python train.py --n_layer=12 --d_model=448 --experts_per_token=4 --d_expert=112 --activation="reglu" --moe_layers=[0, 1, 2, 3, 4, 5, 6, 7, 8, 9, 10, 11] --norm="rmsnorm" --tie_embeddings="early" --batch_tokens=[65536, 131072, 262144] --seq_len=2048 --train_tokens=1075000000 --dataset="wikipedia_en"
Below are experts of layer 8 (counted from 0) of a mixture-of-experts language model. Rows are named router (the router's row for the expert), gate (a neuron's input weights, with its number), up (a neuron's input weights, with its number) and show model dimensions 384-447. Each number is 500 + 50 x the weight over its row's rms, rounded and kept within 0 to 999. Numbers have three digits each.
After each expert's rows: a language model's description of what the expert responds to; "gets" lists some tokens that make up at least twice as much of what it gets as of all text. This comes from a sample of Wikipedia text that the model never trained on. Tokens count by the router's weight.

# expert 54
router:491518470476526566443477465570499526483464521508583519543592580468536539453572543493592537505427517514444498504465490543542466482519438469483484534459518568474531532493473560494601398543445479
gate0:497502505459545428458520513517506501537465540482499509566505504474421458447489432455477580497418539548395463490514492488432479440522513540563512506463477495534518471447464443525526434565458387
up0:590463494441491492517518490508498549495526464459475539502471477468554518466390435418537518507560533489441532539537525560442452502484501482555374386551549483458429453527574505553487533566551479
gate1:598488545481442499383461555541508441485483462560445496472410568572552528507540548587488515502472472470528476496416595528613492407556633378557494498492485489540528483501508484591546479638497523
up1:567474520484481483467504577517475466545509425522484512492414487550442570548536565590472518484589516493481478432466498474479566425556410389547512529524503546533454554501435595507541469502491518
Description: Title endings, has/have
gets: ")", "\"", " has", " had", "a", " have"

# expert 13
router:485600505509443526467625537617528502460510526462484488476523519476500483511458511550462504498444507492522538552485491428445503593495430623520477567419457436539585493475455527414545515463446439
gate0:420624535548551532431466535493595448493420522532498531446496515581439490531486462523489449507504589477383551524554498426477563491516565469507545447565524543556546558451356524435558523570503443
up0:551394453454467491560577483486432608510507493476494465535482459476557498457527551471514533508487381495532435480482523507512440504461467470583529499414506471500469446631575499507410477473515586
gate1:519506482489497531432557474526444496392397545484518419667439474458481498550633457495529555543470505533404528485514442458575440539485460559494517599436500625477461621455438526503511486562479573
up1:465505509511530522566421547474521525519612440516520612360563515567543602429344530515470452483521475523567473500546570531462533428520544465467483385523518381537555409533548510497532510467547429
Description: Initial capital of names
gets: " S", " D", " L", " R", " K", " N"

# expert 56
router:476611541546540541498533478580493535379518532491585410441491546412529450503493541459475508479480472473459429501489373463530569573620473549523448490404505468497499490489475512466598504559485516
gate0:437423412499497503480446488502399531503546468472452465466460486469528497500449507425521483450485488570495458468465471514401386503456452460488542541548480441401489594414486508543559525462380569
up0:516494579439503530465508515474648373539555466479464502520546387518572477577464496518517527603397488472566515440500493480381409451503440439418538428483524502471523459475439499501498463507507470
gate1:530492461413472444447434501506555483498542448562559483535515482566591497476555548409518489505541469515488508580585536500527568513589417483554379517618539516500434485458538435416586488450500510
up1:466461502549448467418560555469428491512463506474673422554433436558562489511521429519477500569489467484534510447542486550468522528514530482637513502473511514462476569422564456482554439471529560
Description: Clause connectors
gets: " In", " |", " that", "In", " and", " as"

# expert 34
router:504529484578516536529555539598511504452482455465515445560490580550538557494506514484505625554505486590485537496460402487524457505575433550491474540461552394498513472461418533498486485483452497
gate0:495533579573485535563525454568415489532474501514598435475511489539468484539473425586563436505531455454557534452479434438493549480618522498393566389486511383464538430578544564529555463505495485
up0:500521572572506531579517515537447503576517506532589444489514452567517518541500423583536508443489483472561554444489447374498528472581592494447558442499492388487515476547590555518582468543553490
gate1:559554528558543497501454465517457478474467577513455488563540479516497480457528585488505514478448475446494549487464520549483538584584527513533513493390508403520493437523552491462490391542534558
up1:594458434450461532545477437526483540540469505474464508517532537521470464489529537466528484498389472432446516533435621560418589513542551518529515517448473415521469404545523481493515439508536531
Description: Leading digits in tables
gets: "1", "2", "3", "4", "5", "6"

# expert 50
router:454593559519519500482562516524476560417473517464501455485528626446548485530468468425555608472498533492477435456399411441428462552593460594553456562400571438507548479456489613534611446534462462
gate0:391458452524491487486500463476544457463490510514460534444500618417550505488491493386447445573623530481515485411473632572519379452498535570452433526444547469509421552504433517507473487435451456
up0:506548430476397559447441447495531532581550565481493495479517520508472405518530504460506440583503566482466454482468562474445495523490584440499605584467455465481489531584498480473515500469544463
gate1:558396504475483548428510526505521481550482556523619483532447561533522533466465490446512581467522425543487531441570428386524512531594505539535461417384395490521495548517567540483510417494469458
up1:530507505426411576500431474499571481513482511441587542474465555545529468490472484430468520484543388557468434482502475432516530500589551560517452496369486509558446525513536567526535411494446484
Description: Determiners and possessives
gets: " the", " a", " The", "s", " his", "The"

# expert 26
router:457540453535515543489548420564542484446487519452580442479481597563488509447566454433533519503544593587406562483457335443544513496542441501479459496450544399411630506455536507518467457501413494
gate0:437575530509550618442500605557499461476449517465497458494485499489435597526425443454494504501508437488454472520470461484424540496535427541561592492511465511475571533498464549484529443469443489
up0:503498527444488457575510428499512604546548482582526502484503528457516389475527538514458516536496570525506525448529519490578442512481554454477389533438550446519428497495514475449482529507524539
gate1:453562502500581418520565560496475482516460450533443574505489590572503566511477574607530602465437516550467592536523366397609569500521529503570408501451464460509555497535452560563566551533482464
up1:507473477518517477485394542508514486518477519483544464516458510534400441587498429560483440530428559448417452498361510486495563591497538470578466428464502493493509551483515513517477524509496517
Description: Foreign name fragments
gets: "'", "h", "ar", "r", "b", "j"

# expert 5
router:480541499543499552486569517545443512428484513484495489524536595450463480526502507502539543463493494512453507480486427467494536498598431576457489549406589411516573488470519578546596467481445479
gate0:498451458422514524487541510488477573478534500435478522407465525551351489441488507459465449554477418559537455523474483493463576530539520509507567477551463515382559507557508464540465470487536591
up0:482405524457555534552420377497489444546535435424468528516467550529571490473528548591507539522458541533484449591529564557499506443528431557501467544514442598503429503541467521502528493426467458
gate1:642467517450492498473470511535411452432459421507508611468438482575611532511527502524501518461434625510507573496501581540502491553539576399578584448490512514482540448445518545520489553424434599
up1:544456502491493461539514515516514422431505442485450519431464489577581518527545418534535516465517569488461533500566543492524447432541610478471619519473631566523483489414465581543513463495472463
Description: Determiners and possessives
gets: " the", " a", " The", " his", "s", "The"

# expert 20
router:523594464509422518552513538608501525419496427438629479464608604502506524412538584458490645495530490502469519451509438448535486478549475506471474575445525417448530456486463514489417473531486462
gate0:552476535542419542467396561504489596440492464538343512476515567515545455646503491500539508493478477438557566424523511478582484552504519540462540632474557609516460486531544471501539532392440484
up0:407540514463448467437494341479475535496461482402455518496537551535521495429450528556550551501510502479470582490469506503434543548539509487583536579533537553453457522578528511489524483469515592
gate1:441575534567488554500546513526442498551450531497508379450509491516503525600434418530561464519513504432504553398520481541419496525546545539444539473437508577616507448557533502461478528510400470
up1:561440490502508460497507443497466485444475504553476548532461527446541411400510616501501466503457543580507489555488461407507472508489531493558473592547484370406491541398484508538486450493590531
Description: Leading digits
gets: "1", "2", "3", "0", "4", "5"

# expert 25
router:472583509493458551423507554607418485486344514426512447529534517461467433465494504519530530500522539541452480492510548461550479574531509482509563472412553499515523513470506595499582454490441546
gate0:497455526547519536497552484579427458401543539633539381549598546514444596584482487491536534455429504498402528505451521478479412474537463533574566515428452474572513463518512512534527503564445520
up0:457560522477498508468490475455535529569413501423479587439399509466528467452566491527429453550543477543578449484465446522525590523489517444456427511548583492464526512454442499503472479458577486
gate1:505583560418501554449487400554465494549400505454496557539468596475578580475556585495512517492461535519573511484480468490507517494464477547592510538486592419523504471391493600370472454551353474
up1:514417388581507509598566622514541512471604515514526448463530417534414403497534437480457515510509489486411473487525516455468478523525541492416501492483410567461529548578490448611500552480587504
Description: Table pipes and references
gets: " |", ";", "N", " —", ":", "°"

# expert 7
router:440594487642513593421596490630504550482518525548611455500569468541491517499576471457624529528445478545545490478467449478451477582526521552468495440447499479469534542492575526416530562481519482
gate0:456512479540483500541527463535474554471522611452570530531529500491492534553525463471513478488450475515591475525508466450504537519510482584557464479427478557536541566501574559406514477533584564
up0:439479482494424368458595443543506523419450497535515440514537500490472539548495502531422480558479566495560379499479462530503537442484486495521457423542451563429508574538485446551447582400463480
gate1:515513462506499545483487480547491492522498414451505621523508474508552422540517501520480544482503528494488462550495495457471540501486507444477595471452467554499439409461539479524473563466422395
up1:516563434424475501464459387503527503472470425492557495463460525576596485426592530516530581539480466472449501519448605486574421469494535416477535567565530543571410435550505379533494541528436435
Description: Function words in infoboxes
gets: " of", ":", " in", " as", " by", "-"

# expert 18
router:472597473531506509547551502619466539490499461497535427469581611510518539499576539540485570541501499610429506479516511409501472541553550532525439572419535474536523476459477561531547508478489517
gate8:481599588515463520467495510530516523426522544485558493517476560448479490540545537482509528541450467454398567425461456423511514494614452547467541466501584468510567508462557547462551515436394492
up8:479559545489569489471562501552544478451560473466583536561454515460438517545572510472460483514380500473473512465470502464527524513535515521558541510509530546551583522432539564524568528454442580
gate9:521513519481475486464367448556488555457446454527450522444607518487433521513586476492594496542555414554457444503457537389477450491496605457485465536543556544543546512508546509472518481571452481
up9:498543508550531509534575507488467426542528602498545464557386523529531469521408528550470472437451576478494574494545463630530549512585371538522596478475499448451426492543491495477480506471539481
Description: Middle number digits
gets: "9", "0", "2", "1", "8", "3"

# expert 15
router:532588506610525557517520479633451486515436557461568502580509480437495504594574520433570543465449518520481552473504471538583432520500488575456514522418545463518550557460555549433574536500434487
gate0:571460504436351508469496570484503486549606506439433521485465500424531438464425449543502563522512417396488484506406530504563476506567592457543544566491599548517477359391474496429479471446512453
up0:440488504488524471501532477520522462520527421435491550511493536555509555541400588459487518490466443391477495438505480492466534527468462605518468552466418423429525421486582458510498529449453550
gate1:471530529431518481453446435510516517433563511649540578529474485593459502457564400483535458513461401439517468482483630467477499582561505464588445483455547534541520595521433403466407505441398535
up1:440460559514531512507517492531350489414481616395549571540539481483453474490595550444586507410549385487459530589549540527477521429443488442570504459479505537497541494461583515520492482441469530
Description: Infobox field names
gets: ":", "-", ";", "=", ")", " •"

# expert 23
router:442567524550486507413536514585480588463463488568572444491468543466406445451484454486503519484486558489460511467521516462506484537560512527525473562445583472523550508447533554444517416504472542
gate0:495532442577522516503473457451507457510523605510464549459414488551432509447458524557527603621493473468571492529539528422632467504498455444552555524485545478555448476463417531454507468533410330
up0:447437471514465461452538483484491514574509516420550492542439492524510537433472425514404540528551478486552551450493538604422522568445537491528380436462523476503560469509442523549420535425485538
gate1:566466552543538571476565446521494552491481573538537505508534463539586496520423523509529521587462520486478467525538445481540562513521386512582528563491528541494648423516465469526529523503475474
up1:474442481613500502455442536455501416486507522475650564519566447354484514520510482511495442411463478502549507593436532552456456466500414473434454520480478582479504455484572551450475525520585474
Description: Verbs, auxiliaries, function words
gets: " was", " as", " is", " with", " to", " were"

# expert 1
router:438596472574538568463554552569454444495376515500516424561564613469521502492500492551514509554499510514451551460496506474558470491609518532538516575370559464468572541431489484415626412513402528
gate0:524388465430554464592507543484453457479472498523492501428365541501441477480450526521478464591499556577534546590420480476444554485544492481501526531541565394434417523509539473431409456532534470
up0:477515479447541534546472534504484544463481402562493457509515401417592509516526549536435546446443500473511528506478496527509580466519466503510509465478537497558506514519468502499485575464541451
gate1:523507564407519421497553464485443526443486434532518474435439560499550421424478520539444544495467430445407508451553521416472495534449443412497600491399560411442498474504492444559577448498557520
up1:581465489468430505430538418470369415449494439544592492487398554475546423500424526556468581526420505415426516582515535469530446550457452454516480517499522418502534441559424483513487429589536529
Description: Latin and scientific word-pieces
gets: "a", "us", "0", "i", "ia", "in"

# expert 42
router:525615527578506588526547566573511475457540478452556557555484525528489436578431478393570587445512508500490541391454462408550523562475531621468518538429537403487553507513534538543553446530477464
gate0:494527437556511489424546515511477519452546492541567481511469532474491439439609503513475517498463420402517667476441439453546547526508444479552535586587569503492503547440415433428599524574471542
up0:429557408533470501468510526503473508501532504551561515570498483500524410438634495453460490524498431466509638443443448481531574586455551456494451556555526509484484572497420471476573500518492506
gate1:396477536486495370541633468537472465467477526503632422524534530495427446473523561472524521511429397451520498475464471519571530535494491552543537541500469504411399443424466476386485517545444562
up1:425363427444463571541540502515533472555507555526615479515577494521554472497519484479540493465586458509513566427429509503600564519400498548443519434513502503444494543421509483423495561509445510
Description: Clause-break commas
gets: ",", "),", " in", " =", " de", " that"

# expert 51
router:489532413501507641480515544603430530522407514522498460518552582511461493462480458514594576499461583604426502450484468439471509525534489523446501499404456442450589491526483561477540452505501448
gate0:570566545587527441496488512545479483432480413571494460536511436511508419513486494533432454501542584440483415486531493450590513580428543430556522455455526612417518480509494643448530549552501541
up0:514469457430503425476444531524514499472511429533587398451352557477558498517383493534574461500604488407437448486571494512463503533561433534482463531479520496504532423503553482481487518518496449
gate1:492599520592473469471593446570453531461545499499526411527526607450523513495542512498486531537473467557438488486413462462507467580517530421545533483444525492441570483419493492452555504473487484
up1:593453434411466535544456516514487490493524511463531422522530553485428506586486416532571538463462534454548531541411539459493601488457580646593546541501576482536477545504477545547461427479477524
Description: Plural nouns, relative pronouns
gets: ",", " which", " who", " that", ")", "s"

# expert 27
router:454614541465523553474461585579516503404467477476551353534572647432483517455459582467529551454544498485407441460434477493546508549580507507502429508383497480577497546418514476521513508591503570
gate0:494577574481445390515493472527490449480430531556514532481432528517560542413488469540461539482505443471538478492580537386371508550487398554498527503462424487550503449555589460461439520491500497
up0:549515418478531555519502523483513426443545423532505505496472483489523579416456436520584475576566491501383543412436461488556469509437512496522516448488590498497490538480508496488497438436502467
gate1:472522449469631534502493507486491473488463470467517472542487447522485458531499498492577587645475392496446412455488403571488446484458539503490441504507521536601450555498479561520553475535509486
up1:485526472531496511540578347484582522528529533518412472480462466474483459535460530502495495448458496480422538543429496534522519463454507435495436510488505574430560510449423544542610357510459471
Description: Prefixes and articles
gets: " a", "-", " an", " A", " two", " one"

# expert 0
router:489619520528483521441525513600464471489480544565552458556496603462492428495543513519506490514449482478465538433409525450572497512498481548509502512385515445547580510471480559436568396560458515
gate0:531454513521431487457555522499448480401480435544615445484585503438514454440508510504536472576514469483549564447494509475523548628504514504472487462560576573435576477481501538452530559464501538
up0:486470558514417524464536497467447484434475443526587470469624514464531386470556548451469470566414525430554569416500420484457543615482515546454469488585598516480570485526471529531555500491493602
gate1:486494518537539442476539453522363526486493567486663486506549485505599521455543438534553645594616531668492436490535531572416491501490548472469527444512463523467437517420538521507571495517420491
up1:489513551528553436476555462507393508507497550520625488499537467555556513475517438508564656602592544622510427497508529615438462491457550470480539466491481540462470493412529550539594467554477485
Description: Year final digits
gets: "0", "5", "6", "7", "4", "8"

# expert 28
router:473591545510636577441584509621469454489479478497517552475488618512503498508490419565555515508477517581457497571496564431514482543512492526463477518415504526437593574436511610517519459478520494
gate8:442471483559575401514472528474474450494465458492456476514611588419506555410414517529519550476542592528469447528497491550432521458510470529488578455493543515536463497444582475324569486461462422
up8:437485509520581458519494506453527446527498437512420493497589588433553520429439534496467532469543627493474472545506469535411513440520484491469581489501576504521413519457529418318575490461456444
gate9:479534450483544432455560595487536585427554471478597561446426519491537528574514607421479491405543493536429496476473551551475620539464441515544426579457503543437530568392509512439487562472475568
up9:485541521491569512632544513506430549575561466482525452568495482558527496521478590494500554504505461495477449527555514549449476500528478488462480515436509426430529557480467485550465500486514509
Description: Inner and final digits
gets: "0", "9", "8", "1", "2", "4"

# expert 2
router:534549468491434516489550527598431555435480497488526478498529487481529486413503536480516545618512489485468539448477476431569588539636503555526417476430525447466515492473408492483504502516468564
gate0:560508438529591524417512421565481601420482439548580508463468581476496609567569491522446475475559562587545506491507506532560467494555428519514506557529499552481502560424541524485574443506453522
up0:588462378484573494451466482489508608460474505558504520475462518526552577539559530499395472453535541515571536462523517484529452437510473532557520548476428564460460575434532483522521482472399525
gate1:467549574582520509607464459543422496470513497494553518474482602539563462566407491414460455509507538485582453544557557484473451525551518541494518576500475515452438448405465433474575528405517555
up1:415504522562537510602487502503452480484505498492480521484437562523582486534422541411482484530509573404541412526502556449471507538549506487476488543522493513440422505398456454492620538379498490
Description: Sentence-final tokens
gets: ".", ").", " well", " .", " −", ".\""

# expert 53
router:572560526576488505479549471580459494534405558488589434511512584425507505554542543487462624494532549544445411530494439493454561529532536543524465496436436451554510474473512500578515490565396461
gate8:468526550465446515557562513506491492502471548489532503588444548456522451482541555563494390504427486435376490535491565495482493478472497451482499543418521551460600497372438527502501503457450520
up8:481525481608537503446542486507532514462487514574531483457608529513488532459465459533536531588537468501641549442565494493541457547411510537554498540546535488499422501524536510462468464449512521
gate9:416565504467461537547441560508509543486462481481421500422591554504528487411406519546515484489527523471407525500503591431407509488597511433492494450557525497530495516546559554474598386420559509
up9:481542458456418450573437560487510466519462505417435421488487470489429368447434603495457455456513528556480467526450522493450545520540563446518439513608452452493505499562485535539482398530565587
Description: Headings and paragraph breaks
gets: "\n", "==", "===", " ==", " ===", "===="

# expert 43
router:516555543611461520488561455623468528467546514475495448530519566480448544571423531472537493448507507506455579514505437487498437630502508590467521471421528490569505546464526515551564496530391431
gate0:647543507543454507467516483516550522426467500544504540528570631427476504482539494468534461461519467482477579529468445493507581477513510559479532494489459393542502566413542479495565384529479530
up0:428451449359484410576549572516497414518496536461511447498463423511486529477410570532528495564550485518506451463527565511409440486432510456514558453481500561441552425517494481583427581450481518
gate1:508555557583493521507504440494607518474506480415513405510409509499475484501469556516562440490502418541403445544484551553380484539537583408511546493459494545513513512569432508568582435500521510
up1:511512577517517468466560501507537528538480496525514466337456474519421452619438595465484499545507469574468463448399458506308443474530547398502557509503529489527572577531423528552566504475535514
Description: Quotes and name starts
gets: " \"", " (", " D", " G", "'", " A"

# expert 59
router:497617516499518584412486516591478487483491546597551450514502567486454440513511467462556452466499480416469554447490521448532577538525462551507581509402520485519508529476538624385588478513498488
gate0:492569452464516566504439479512435489505410519464579605510561510531497597455501400426481509487532591489548491468571494388511478504528516512485464452470424518492575488488499503494460567539527527
up0:466386599524574532458545546469504504506499596422533444488537429434557500507540551544499492597511511508494497532480416512564578512406520537571446581515495523513464457458415509560610421528453496
gate1:449419486542434540468496477533315454423515519436488460492496522415568479565453470595542534542549524612470528508536508527346587565506548471393487477462481488519432433427426507559480580432497529
up1:515579507534526399511493599503502538562499545592523559502557499590526456448504513507432464468402540443527440517505486502701340591484452520554447501460485499534523609530593472453485464457490503
Description: Digits in years
gets: "0", "1", "9", "2", "7", "6"

# expert 17
router:468565463503513512478552489575481543548428549519474486489594549512453491480524510408546640428507536520478571451510498429586506566590431591497480444450476470579529551483468612477597428520420493
gate0:469484434467504505490509490517463554506493397433520474494356571471553546508447495611451506469450457486437507388525500534455547444576599413442499496536454486451556531476605488414504524551483542
up0:491446509532439572560518532517483492465433481469524486451484559600582537549502536568454485445423592535539497412501420566483512424539449541476454481509461462401454472486451547539479509457522587
gate1:490447484528606426511485417537513541410434405439523480458433589440458528430445514512501451445608539459517504468476513529450481520482420511537461461420451514463455491421543389405459501437549601
up1:497404500533607413455477469509500558377446457478495482506458568432427491462464552563480426458599558440555441418463534579452495513574413477548444451466455509466427539426514408405472483463512592
Description: Clause-subject pronouns, closers
gets: ")", " and", " he", " that", "\"", " it"

# expert 49
router:565569545549597599456617505630498519437424478431544505457469508488514421585559490461562589469433534544479507471509478482477469537517504489551491551471515451517495604477563534480575445480523417
gate0:512536575515577574460563518558482497577481448464562464592455503544553460565535469500612513541489538515410471446542435531468414510544500479522645518524497569466436547569510581548543616442481435
up0:450514501524502383501501477549514600550472606535500442576513469522564540579522444545540579469534517639437477477563408525498413492484348601479601519497512538480447489500514481381506494542477490
gate1:548421481502530470435517407515502517488522514525460560495455577594582498440579486538476494522461451474440434487517518455501430578547494496529522489526527532548530516548519439436537576475554454
up1:562430409493541461526577459533503450482495488513501512450441526624552545572533418538490459479424518498488411483452446410484437590454481461479523527531564525555553497503567451501513498484538512
Description: Infobox and list markup
gets: "-", "|", " |", "==", "=", "==="

# expert 41
router:465574511544486582538551569583440577472356602487541479461555427556515489488447471549523526507475567533376528529547502456556487512556433464481431539383534522510506449484482601440487496509433403
gate0:609555541458600560509520533483451459436451460428487473481487498504502406583543557490451456459523486430510527505507612509499534462486495463572457410517492484503639478504537551517502553391521559
up0:443447395547455445574570469491473561501461467492518496502522495544415510472440531458547494599497476486526478539498445504536487505557520459429546577602421478549420482544433438506416540545551486
gate1:487513509601435527422568534510519505485518433561492469481434558518475520510531512509476544429444450507497512466494578496382480563579444548538546440518578440520529461569529505474602498474538482
up1:497483417466580483509497454507377496471518541431531511480556477566489482595574545517548450576532517513542540489481395536532538420383481440494558549435423522508453630428425442519472543487477528
Description: Table and list separators
gets: " |", ";", " /", " at", " —;", "%;"

# expert 6
router:526589456507525516502563490653455483464500442456615535460564497451499473501502526449524579528439559526483531497409482516476475419461479558424459486472531346487500576442479501393569507444447532
gate0:445566433454547500462511540507562449488426577497535490575521470451548426516470509573520565509499555450441560460537449471501570446576520493444501504543522506507558601541440508432453495486513423
up0:512417555578443515522483438521453592511495474498460526444526526527480566461522516457512466495470424509519449476453600506504402549481500534559537501462475542538470399443583535493581452485467544
gate1:466581409511518572516571541577406535449548544500457484440517552542443548449433535461517533572497387505544524447470486526598407522506426441404519464466493490470563569463528573388525465450456480
up1:428555404480519572521611495540406538442559502451444506479535544462542562502496516447518544451542405587539483402512517520601308517484407448449576493505473496453541500506536568445541458403467449
Description: Infobox list dashes
gets: "-", ".", ":", "2", " •", "uc"

# expert 9
router:500582534592548578480592516576569521429462424457504480517506510517524467504472552492549570559493575541495469487505435399483438534523534545547516533392569550484561494560564517483506474536436564
gate0:431535501538568493473577500550492475576476520467533481565479506477536484405470493484519464515573506430502533429392475489481457397542580410457462560544527593513522507520432550427452436509487534
up0:409561467539573472492570438568514441542495486474466554546488518534523497443488490554481458471565507544478545418439441480489496498471567440447453498568547609427514502533423593491471464454571512
gate1:519564552519461559418535502507499485480535464502476430477527516459539478547488498588522354487445461465481422418479479563457467443497513499450526551526507535512591559478449558543568507546459507
up1:479429502491575456636542484476519505506513562657524554508503502589489469469491464464476569552503536456527535564573538520586464596573459486558537434461481506553416467518555429540417410533519438
Description: Prepositions and infinitive to
gets: " to", "|", " on", " in", "-", " by"

# expert 60
router:424526554538532573462599541589474526454548487512550480524424498473547469508465537509544511557480548493414574467448487411388517515639439519509539482407558388548582521473491530470459471459512521
gate0:460482530506448495402493469482405579476431541462467420534527511452460457563521494545509503449420414487496507552512536563455535481474524549468433504476437468535476503453404420598530599434472467
up0:516455449477535421480413473502459445514490530372482495511464522437528587518486508513542521531483530420567465546503493528579385425414406646555502459473550439485517460476469554499556502576462432
gate1:484497507527515589550549437516492492541448531472551525528491485522533482561503530521523467488450513479511607599466585379553541526567531538477561537435446447555533484583486518553596544531478449
up1:518531511455423531486445621478510479459559397501492494572432482486518595476533467470505597479462494509469418410462388617432470516493445511553458488529569565392557434538496525479526455445553459
Description: Prepositions after subjects
gets: " in", " of", " was", " at", " for", " is"

# expert 22
router:439597504462532559508544540642541576464488490432570527511520570551538525535476529518535630589415474547508524491468505428525509473536467562447447485441497350516495544503388543503501505481489550
gate0:526514586530546507491424460495450478549518457517520485505371515566448389500414538434571537545434371434489526420487484403556511565519441419616464450506538539590569582504551554475543506444486508
up0:591444506543446472499526610507448513386498488480508559502566442467564572526569505503465508380609621579479549496511499553465518521476544521512529493544496499455419471448500459420540548511493509
gate1:471463507473555496455437559448515449477532470547458481564536490471476623523574539490498590451477490527546475557403508560553432479494491501433510513452552481455530402445520489470553540496461447
up1:459504469511493455481499521532464547464459516514534516489463519591518488516511429501539475545497511578502486519566471452458534549566481517499503432530417455500455553496470571546467410522515522
Description: Small numbers and counts
gets: "1", "2", "5", "4", "6", "8"

# expert 21
router:486584502515455526422585504587529466435458468472531450531580539503522528511512473475528539489442569517380465494543528509474469510550539554504526549523576476463636483479561557524530490500519445
gate0:439499481531464522453524579547461508467438462563597519535524551502540456557548509523499563595520418438468462568486467504472511484547512571495553557524491537571498440517579501556453574508402481
up0:466591548453546431418509473520396478504401580558443506412460532476606490527464447523508537544575458475533508494500556504411489527521520532537530541473488598503452509512517419538478468529403505
gate1:452440467472429481474553499499572461488459547454650412571450462550546445507546534399564492533572544518506445498349526460447518529552537489446498435456419488478511550533515486511400485477570431
up1:478433426456473461556478442485608465531536435429500479525427502538443620409540547508556487463558493526492439505513520466597579477457513478449484415468487463454458537446542473561457524526548465
Description: Country codes, and, digits
gets: " and", ",", "0", "7", "5", "3"

# expert 11
router:554563512516545488419521485636418534496428550473566444520577577478525520410476553496451555512518535590456460513458514447471569586588497499467423503436463409550562544490507499556587466569371536
gate0:450520507588465510500537469552388478521484406526497555493535556492502452510572511465509523496473552431566506437444416516468411407545488484512513584499480464431474454450583423456425456461446479
up0:495475494418461498435525557475580525500501596517506432471474432496485578479459466484488461494564432557452524493563613461528552588480514573468573388441517478517518518515407568532557523527578494
gate1:500527528389536533500589522517518547518457518445449555453423547419465443514521603435486582592492515596463513425488501510452504516519544492517469483407514613507497556463497471513452548540487537
up1:489488471495528546441517430511419491538478544422497503564416472425483472497486431459495437492476545587433477482513416529570596577532508513542563581470435502455490450621451439499542614447529538
Description: Head nouns, table line breaks
gets: "\n", " number", " end", " It", " same", " two"